Below are experts of layer 3 (counted from 0) of a mixture-of-experts language model. Rows are named router (the router's row for the expert), down (a neuron's output weights, with its number) and show model dimensions 0-255. Each number is 500 + 40 x the weight over its row's rms, rounded and kept within 0 to 999. Numbers have three digits each.
Before each expert's rows: a language model's description of what the expert responds to. This comes from a sample of Wikipedia text that the model never trained on.

# expert 50
Sentence-opening words. Capitalized first words of sentences or paragraphs, especially During, After, While, Despite, The, often in political biographies.
router:500570491489510538448538543549446453558501480503477496447500557480427470460548516411485512439476525454508476510546464467525529547420540466441578502497503458458548463481531408539526496491456546496514493515568479480467527444507544502503427474422500532501461456481522502487541488528538554542515524496455488498483456529545485448522510549475505493569497440438429513397540449555501542538490513450556454455436561439496541480576530563495507558431435436476430495507467471494534466504488527505562475460531508516561526505574465510501527576510456530409522550543451542528505479513479490551504445499485505447571538526491513477501490545572499437472479467511501529511459491439422474515531540476526425448493514470537522512532430489496484566572478489458503563514437454528548545486476586
down0:521517520460529466506516533530496418544525510485445491534516515487505510514531511517430444443481391535575525500501415524513493478512469474481492453486552546457529459494515567457480444447522506581469533493496545490531495563428493501442476529490506503631455484494448410509548491473590473532477558472493507530491485478498450499459481562535499556535470412550543456500472519604552434474493518470525484474473532499518575502493467525530538478462449556463501452544513449490522454531484517471526465538482571493466484444396476503462482528533477498554509490475497508563431412498513494466485590502444503578432450479528498463503439566477480423541524545461519534501468483460517513497516557560484456520489479400498568450485448476462468528532483507503506514446430482453431487545501442
down1:549563471500542538517502558535545410527458470446542541540510529422478525457490497519553476453523533470554523507461488513514478548483504546521519594502460506503482467482507477525523510452436514534487552488453461420498557511515550482518576568495544553431516553469530575449603530482433552512474510487489421474535466457568478567454490481553469512502515515448507491481497516470490497423516476527551564441506522497526473539561438467458511459448529517425458521519492509485525545498484352533480471532443487446519490544496534499479567568486462547481551522557557468486492475510536438510524517555553480530526503495475488536491482560517572472493477501497466518498508413450476451505444589521460539571458507417522536412533455539488521540434498491469502490529511424554516483439488469
down2:474470538480517548541585463558583508543454526413483513501441509484462574519525483515450423522518461490463427473471494503539454472477494486510508489507539466524536520496499495487488492498538539481495524501461511547510543539519492550438514470472496530524431522439489469487508539486519484516582552463479552477489401577497571462515542539493507466527577466524459464571489484445501493442465508514483469541548491626450468488505532461481489518487530454506552529496480466620540550509500480568494553563490478488467535414456493469450452446495480454495543423546466554432534504581452498502491493505477474527484542512465521463457526530537537529492504543417539451450439527472593581498426465463525478508556481514442522470491516499439511466526437496589493529562417457464523575525504461
down3:531519496428461555466488507523458488497568555467534518513477493422524433455523493537470435503510500489500609496479531551481485442458505513521544457569487465454523484485515455472517504469519498472495462512514478421479465544479524446575565530456512508484561488464513542526518435537352520463446482534510566557502453469470459522478486442500548538410573490463432498427553465546537507508554463446530601519570502506525562503481438525450499530482421502534534471496475452549486488515512471498458589524490488487553476565541547520533558502556487503523492561520475571542454532505495501502503467537451468547505458539469535486470502429508456543398503465572457465522470457593463475540484438441579467483532482508507567528521489427457504508489500509489480507519558538478536521483519528
down4:523502555495484540509600634525470468446549566507511441533542435425528533440433488435508437522478519470477516511483487537467539535479516524500525532437472477496434493473495483499494485504483526460470531530544538499499494489506536488485526502473439491461456582474448528448418475568397501535557490520477545413522551552546484581462534478544503522524499500490642533529481553497472513475468509457512497521492510482420480435505545507578506530501494531534499533473565516457547482490495543474547565470546478515537472450525506490526504505520457416441563513490557485524445484501545463485533461531513512483481483453504485491556541484490486559508543530480488570463464434505534466498547518478539408524538505509497553519458538469502498499419562459493422459526483516589528546443410569
down5:491494441421559527522550496515470520459509497483416461532569500464522452488513454471470455509428458505451499487532504519524469550581559462435553502479467521472565465498466476462494477495453512488495513521434443533509554558513509534619536512434448478456494553527539473403540463512452507412493528470511490460537457543484498453577536476464525445516544514462471475498528602449486512488498539446533442522544524505501547490517455500528457490470499531442457446535500510495546545508560500524413455504530464536485493484523462501472493499510481597494539506501488543430439439462439519510499525581588434466526579491481512472559512481486428532441541526519576484477442532517454451506535492466472514488470456467497531506468502497370470518431435505481444576509497467489507557506521561
down6:489466485398543561476571470452494485504433545489508519487574484501473520469542523533468510538455487452542460403544544501507528581497485492570514577464506471474521553480500492462560488465507430426510441431494556524491476464494530417509510540526466462437592551475539468508481501505369551478475524474572465494529469494565502477481543477531523492459503478491463496494503521413615551506471421535509568478579446517523513543510544509485490467523481479478548523425464505558471503510528495468525580518543526467510545505469485470446543429536536469490486545467450529455509511532523521479526484552451515466514529525605476517545552478548522518427517449431420483510498513513465527519465502522489465477503462521530606472492516532403583465461502474440463516490487524493474526490512530
down7:465517506521468539501479446550507509464458460485454482499586584524485536419460545489505499560486547506507489501532531501520560540502468517485491517503442465488482505460473497525503445472493488486574465463476519443504486482520479459500568498521548484398526453484454501485542544544540496434520498538531518510590479431474509495520480475577529571414520431544406508492460497512467439506508519516517506477490620541609452458565494458516553551476454416454515457512462405454454465514439506558502543467538509444468530513440474535509572541475510451581405421527445482563521471546519463550459518492510525516530471508455488495563493559479526490486503451547470534484561502484556461475540494484498493510575476471491537503473470515454527461507528489544502513490520635502553524461476434
down8:456498581497466496512519445478532521531502491494547522453408436531476502514534512500548435576482599455463521468412421503467491486533486495505544446502523451463519579486469495467488519496557514481486563472475559529469469485461447466487515511514433454515499330427477480505499501501635535500514533534462518518483491472475596500494497560482504411489493508579368484530511510498508542550476473446541537556508464533531453570425529474492563474562498516562500545485549488500501527431504473474524510551587449491483506477488462462504410497490512505469508497509470496462529576536504544456481537493445516483484567504478516469505525597495561461462529494480469513507508549486529494463549475508439522526493501483496492464550499448471527445576529446481529498538468470520517431500495474
down9:567502476510498526486436548540383464489419481446406498546550548448470498478498468487408541478529536554542506552511518496559503505524493530499470562470534546536497556522503541471517484493474514488520510476478477544512532539483468550470506553525484491572465537502475512494493522521537516462574425537553496519526548551498455484463532566467529580474500521507561560588430491549603473459548485483497520542470483523477526511542551473460494476461490435515493485504452475506455511472479502482424491478514506526542491527461476524479536457488510536619447618437545521571499478455524437498518432548554452509542426540541505486446464536544489553502558566489505548473452507437527514512480598488529494504522503416474561510477445422521472487534450489494507472508430460498465467561513433
down10:536517486462485463510455464438434485492503521475503519505497574504499434546471474460498575457457429524517523512483568528539514512492505503554445456442450477500543532554472472491465537526481451457444455512502484508517509503489455533512370530483515480528552501463507413503555474473456465442467476597543519526483537451453450491575490466489450489533505493522510473449496448576524577445462531467531475484572472476570591464466508575469481538514522543551502419554487429461498488549530586497483511565502558560551456555502479516482522481511522490568427542465528489521467436480509441498546488546541486462551482542516504482503454403466404489487540519565549451512489499510425511496517529492520461399514577545485457555494446512518443507462460473456491494522542528519503526493541577
down11:517494500533551498558456548507462462575534480563542568475489529526473455559512458458511432500518460558468493449511482454537517504552473479475491550503548540488469452507532545498518511554456486561447395541494455492499523551465527470493523462518515551464507510519478575451506549523490587493445547485529537555536466555490520490518556491416511551552529476462407534515518520436433494555490506519536390453537559500492551569511529456557514483519435540526500495390492547452478481490500551532474425464519393482518510516532535407452475486484516506457549544503483547618459410538534485515476461472497480459545523528529517542480473537577483464470501483510484528516587550494499546571493523519421445545482515516510459451509501492509539483486518525482573505464474503543469558554523506
down12:522514568492479501526512476503473464427482430431534549507491466485457437530441438526488496472454568480508467440545495475542460542529485434522515512455509566482500559556471539504533527494512475508559486473479553505496524557468548460471446470560422459539483465430554464521476496469580466498492552501484505528476488503513517430516539506594483512520475532473514495512449447506533427552523526471533535488581514530528519521535543453521522470418509573483461474434494455435473568540558471534495531513501508448502509524530539506471531521424416549509510457499497580526498525449536522522580513525394535510502510502501470477441541502469557544525473453484507457411444583423498476537485472539423479496482629436527473459577454476577506478514501499478474559524441455462475501529442516
down13:454424559550510503410455496549478475484539579453478467507573483416476516487478496533506511533524499505506504505464494468498414559490551525497474481468567483531484498509482437528438435485453500479572497544561588469437567501520490562470527469561497474521434558524447508503526447475461427544492425458457496503569491458553513475481466530431501443520512538516537510474507476546488529548452524448516500570487515476599480467451499491498504554441486602553480414550468495409543527470453527508507555520556463475526577562477480500536526512450507567477475508460533537494527447472508475461502486468452556542392505504495469530609464451529563479521542479453513476498514471530516566526546532505517559517470504519447555523471550593509539502504517533498501524477549544489499535540537473
down14:516456537418479526535441487496491475499531430484486488565575463417479515414501556493432474540575520458520503506561493547484518596524427525423469577542457481479484453466527559479500485487463489505520492485563404439467547532473491435519553509392462505479491549466519529546517481504489572475539474504518454450473450523509507504470474503566483519493504505405472585476454506479535454517488410473494504476506512486480545432617455454427495447507437442510518460499552486540512462553438535470502540496517489517542511459558530504532555570544484521530494493564504501494408495538456508512469443581520548505515517498481518518495493517546502477503534526517469526497510480465549516475496517468493413588487525495468553375498476452493507505530418517476448480552437494524525502488510518
down15:525522415448481429474477486481511465491484611482469479523553460532437518520508485512478469412481544533514422534529535488558507468572517505565511487468490433556486555455449485467563419509478514429530498436482505453564497551498497476480481481461495523453532560586502429457493516474570501489545531550509444505462482453511497496487477542508534592479476484459525489518445532543555473425483538531485536501504420497484527561600576446520499458464501478425545461549550431542484534488532481518495455560480542429497453488524511502497474500558497582512534494518433470469454493480490514493391467480537413550531470477519555472493496467431490522442538518520499517538453490500444505548538495452487529586500443480499506470436556487526493466496521528518483572517461434466452524428550532
down16:537486501447535482393483439491556496492499514481470483447474433528453490516488558565464501503497533492555413507525510519485467503557462535531518480535505558461516552503481554554452489505531488475560449484501474466552543473523419413485508560442469526496529438521481478515459525444554470464520535414588440537518444488473473466524430582506491517459454497567474516516446518555557472509514490477480542530472518576481499538562560456447555503582472459462516539518514510528465524443516526563452500473445551456476532543388482526508557522499504578516483444553492562537454568498514565501492469435416518573471513490528497492471608556486537500550470514547524472474427501496588539495487529463437577496517464520470482445522484455474516533523512507525482493496415506471540496503480473
down17:501565488428491435526509437497524482428548509505476462449532518533467535454469505479551539484462449543450487440522465497578492623536483466570511511404449479532532521515486549523522482569536514471540547469527548458507423525500431496501462492481473462518536551512451489480498481539440472442511554497469513536485544493489575522518489473506478513464497448529477451470507484458490498454441548514486536497540585549510453509503534457524509475461505499488532443536493471448513450486553547480464543508519484548495570491493477453569550550528492441534419451423428527527542536496499455429459530483494461497542533517441479439519502427511515541454548530486554543529488504536574443405492481512488528413532479450463527490492506605437488472425517518493485625523487525478515479399470505
down18:478527481578550519465513556521471542508515533487516538434477499585515476585403485479486443538456491439496501457512527503459464414497566496494505539505493490471511450452524441533525541501508473531590389530524514541508526527550484463531518500473529481474522394429518556509474454495443491523475501470515503451512504464513472550468451460538467457450572530485374492412528503571512525507507470521530505505586522528555502476529510528537570572460520467503522507424470504487452591512550464523531567439496484523489473504433596513449534502541538585431538443501423462503487481491518499507503523480481534505463523514460482492514514442500544503481476543478481516492484531492534477511539461545480558492385479500495488551478533540450519508398515482550436530549495568416499475472468498
down19:577495528507484536456532451564548543515501448464491486501470519471473521453534478508478539496490511444467573468446525548502488474524532517444517539514497475460504535515479535555519553509506498529558488557542520508529504540476538497471412517475515436482580528514545473541591519452533466455482468459458534518443484507570504596434527471555557512507518488481503447450535524477561440583476503477464564454524472508565523475543449522451539483474531494478398528470475552452482501470510529425549487442452473426513477508511550498532476469471484497513480507482508475521581472461509521529479538518430545511446540555586449497540515528534554511608511476517448533567507439466454485461393477545452500467520480429464514538542462497481529451442431472491403481456457500454490436493395514
down20:421574492527456438500486448526520564545484498469554517492479495539486471550537569458504477446500486497530537475505509451470466447519535500498587505511510420468557490501449528505498479543489516521525433501526485489468489518537523523502500507501587589534537339515570506454584511512596471553502524485481471487449538468487469459481499555522482483476496499517441520485495504556540506528566399510474462431527488448536391523462483490484535530525524470522519549471503477567466459545487436525480498509494524463491542552449487547535487497544573489535541454547466457445503562559485510511515601531518496520491492553464546486438514573427548500412473461506507490505551552500559478569459463468463502480497526484535471547482515438469506448550495580511491487545454466474505451513612513
down21:492484552519510475453499555505509481504500492430479397592510531544523488511561514516447509462526494511537563458480564468597525488480509564491499586467527527508465479463537470549544495452494601589525588516519475503468457496530562550479514493507492484486489550504410515501531515460522609542480475545550578537496465569602524508440539456510483526449507464449556523537478448473455490449538420509503499489436496501513558542548452507470579490485509477486480515493501476469503459558564459436522524518488473486507449476510503465543511515415515428518448535545521486543512492514508483497520485517473487501488440493467523546534528450614567482601537500507448555482601485531503508493427546509512436440544549496466522500507444533511532518492551513494491444512470510527515469479398510
down22:455511486511496498517508501397522491433526526528498526468484475475465546541472549488480525536480464511454515454618491457506508483518497434480461507493503471500547422503503531536514406580512523478440519546522601553485503495480568448563448490540422490496399521485444496496469531533581523473525473449516525474494513518565550454553545504482466482456520509525445554430589476453560585448522483580547470446518513535478516494511577482524519468460531429488558464532598482528597503467536499456470442465551491509463437413515465505457573475463514483524478467502486514517455487489525445496445537529514551469523478393439503568475484503482527511522457495495445511488497499493509445529569410478421468498450521531547514531458527438487466480484443509523482520507515552512474480464469503
down23:452453451488504527606536517494558483507490493511471512469530538468487529532507459483406482498544497605519493555503500481490449460446430535480503525584527472521547502511486524511520471504474465478487509513429492482483547523450421471467508535510508483504485487500542427458480545460509454519476469417491534465486501475511541577505500492537468599501542450526499569521556557537424498463463485524569398488486472494530458525462553515491489558528497481481492397566473506499505480551448574499528445508516478513560553484406469493512522446450495541515462490430504459539490491543521489466379471448540458536521493476553473453577459498468455496493540442465571471508504558470542501414559567564589517466496468518537450467484475472506469503550450479566462529499536574519504560467539552
down24:493525489505480523447491467465486453501461558448478521475595505526489435504480493527530432506556497516447456474511493535501494531536553526472528541515480446515547523421533436533514493490542517433461509448521487522444530492515506532542557468547508472468486495544508435481492529519491443444523490486440467506502489459461507502520539442520587496440426500500432465470546501544502518498558583496494502569545483604530396532538514449508505477433501460439542411472523488515488592486523433546473541529513577522452530483428551536481536508530462497503524478442464569525516534557481485406400444489620544500553524518479518475476516535534499542410472444493501484541466464530529437477510541504485532534513474493526460483462525554418478463531557497493502568521559502463432569470565483
down25:482509487523555457466426520519508408455581563429474490463608578524451496437513487476485539550519537596521483539553521525482465519516475522438494557516459467462465518495487509544491475469494472522447466506466520462491508536505490515449444559490465463474491501468516508529502468533457542425505487513512526541505567498466541498587497528529500511412467455526532521486477473581489506466510517493481446563498553500504553501539550486525483510441493475580521446476510432537449503519434551466495494515584470510510520539464474457430578533511512513584406470466489527548491497565531461441491482497548456468527495501507426501604446549585492432444547494494492488541524503494516508528602544581490570578505468520468521575461498452509558444496501545479442473508500492481443568507514469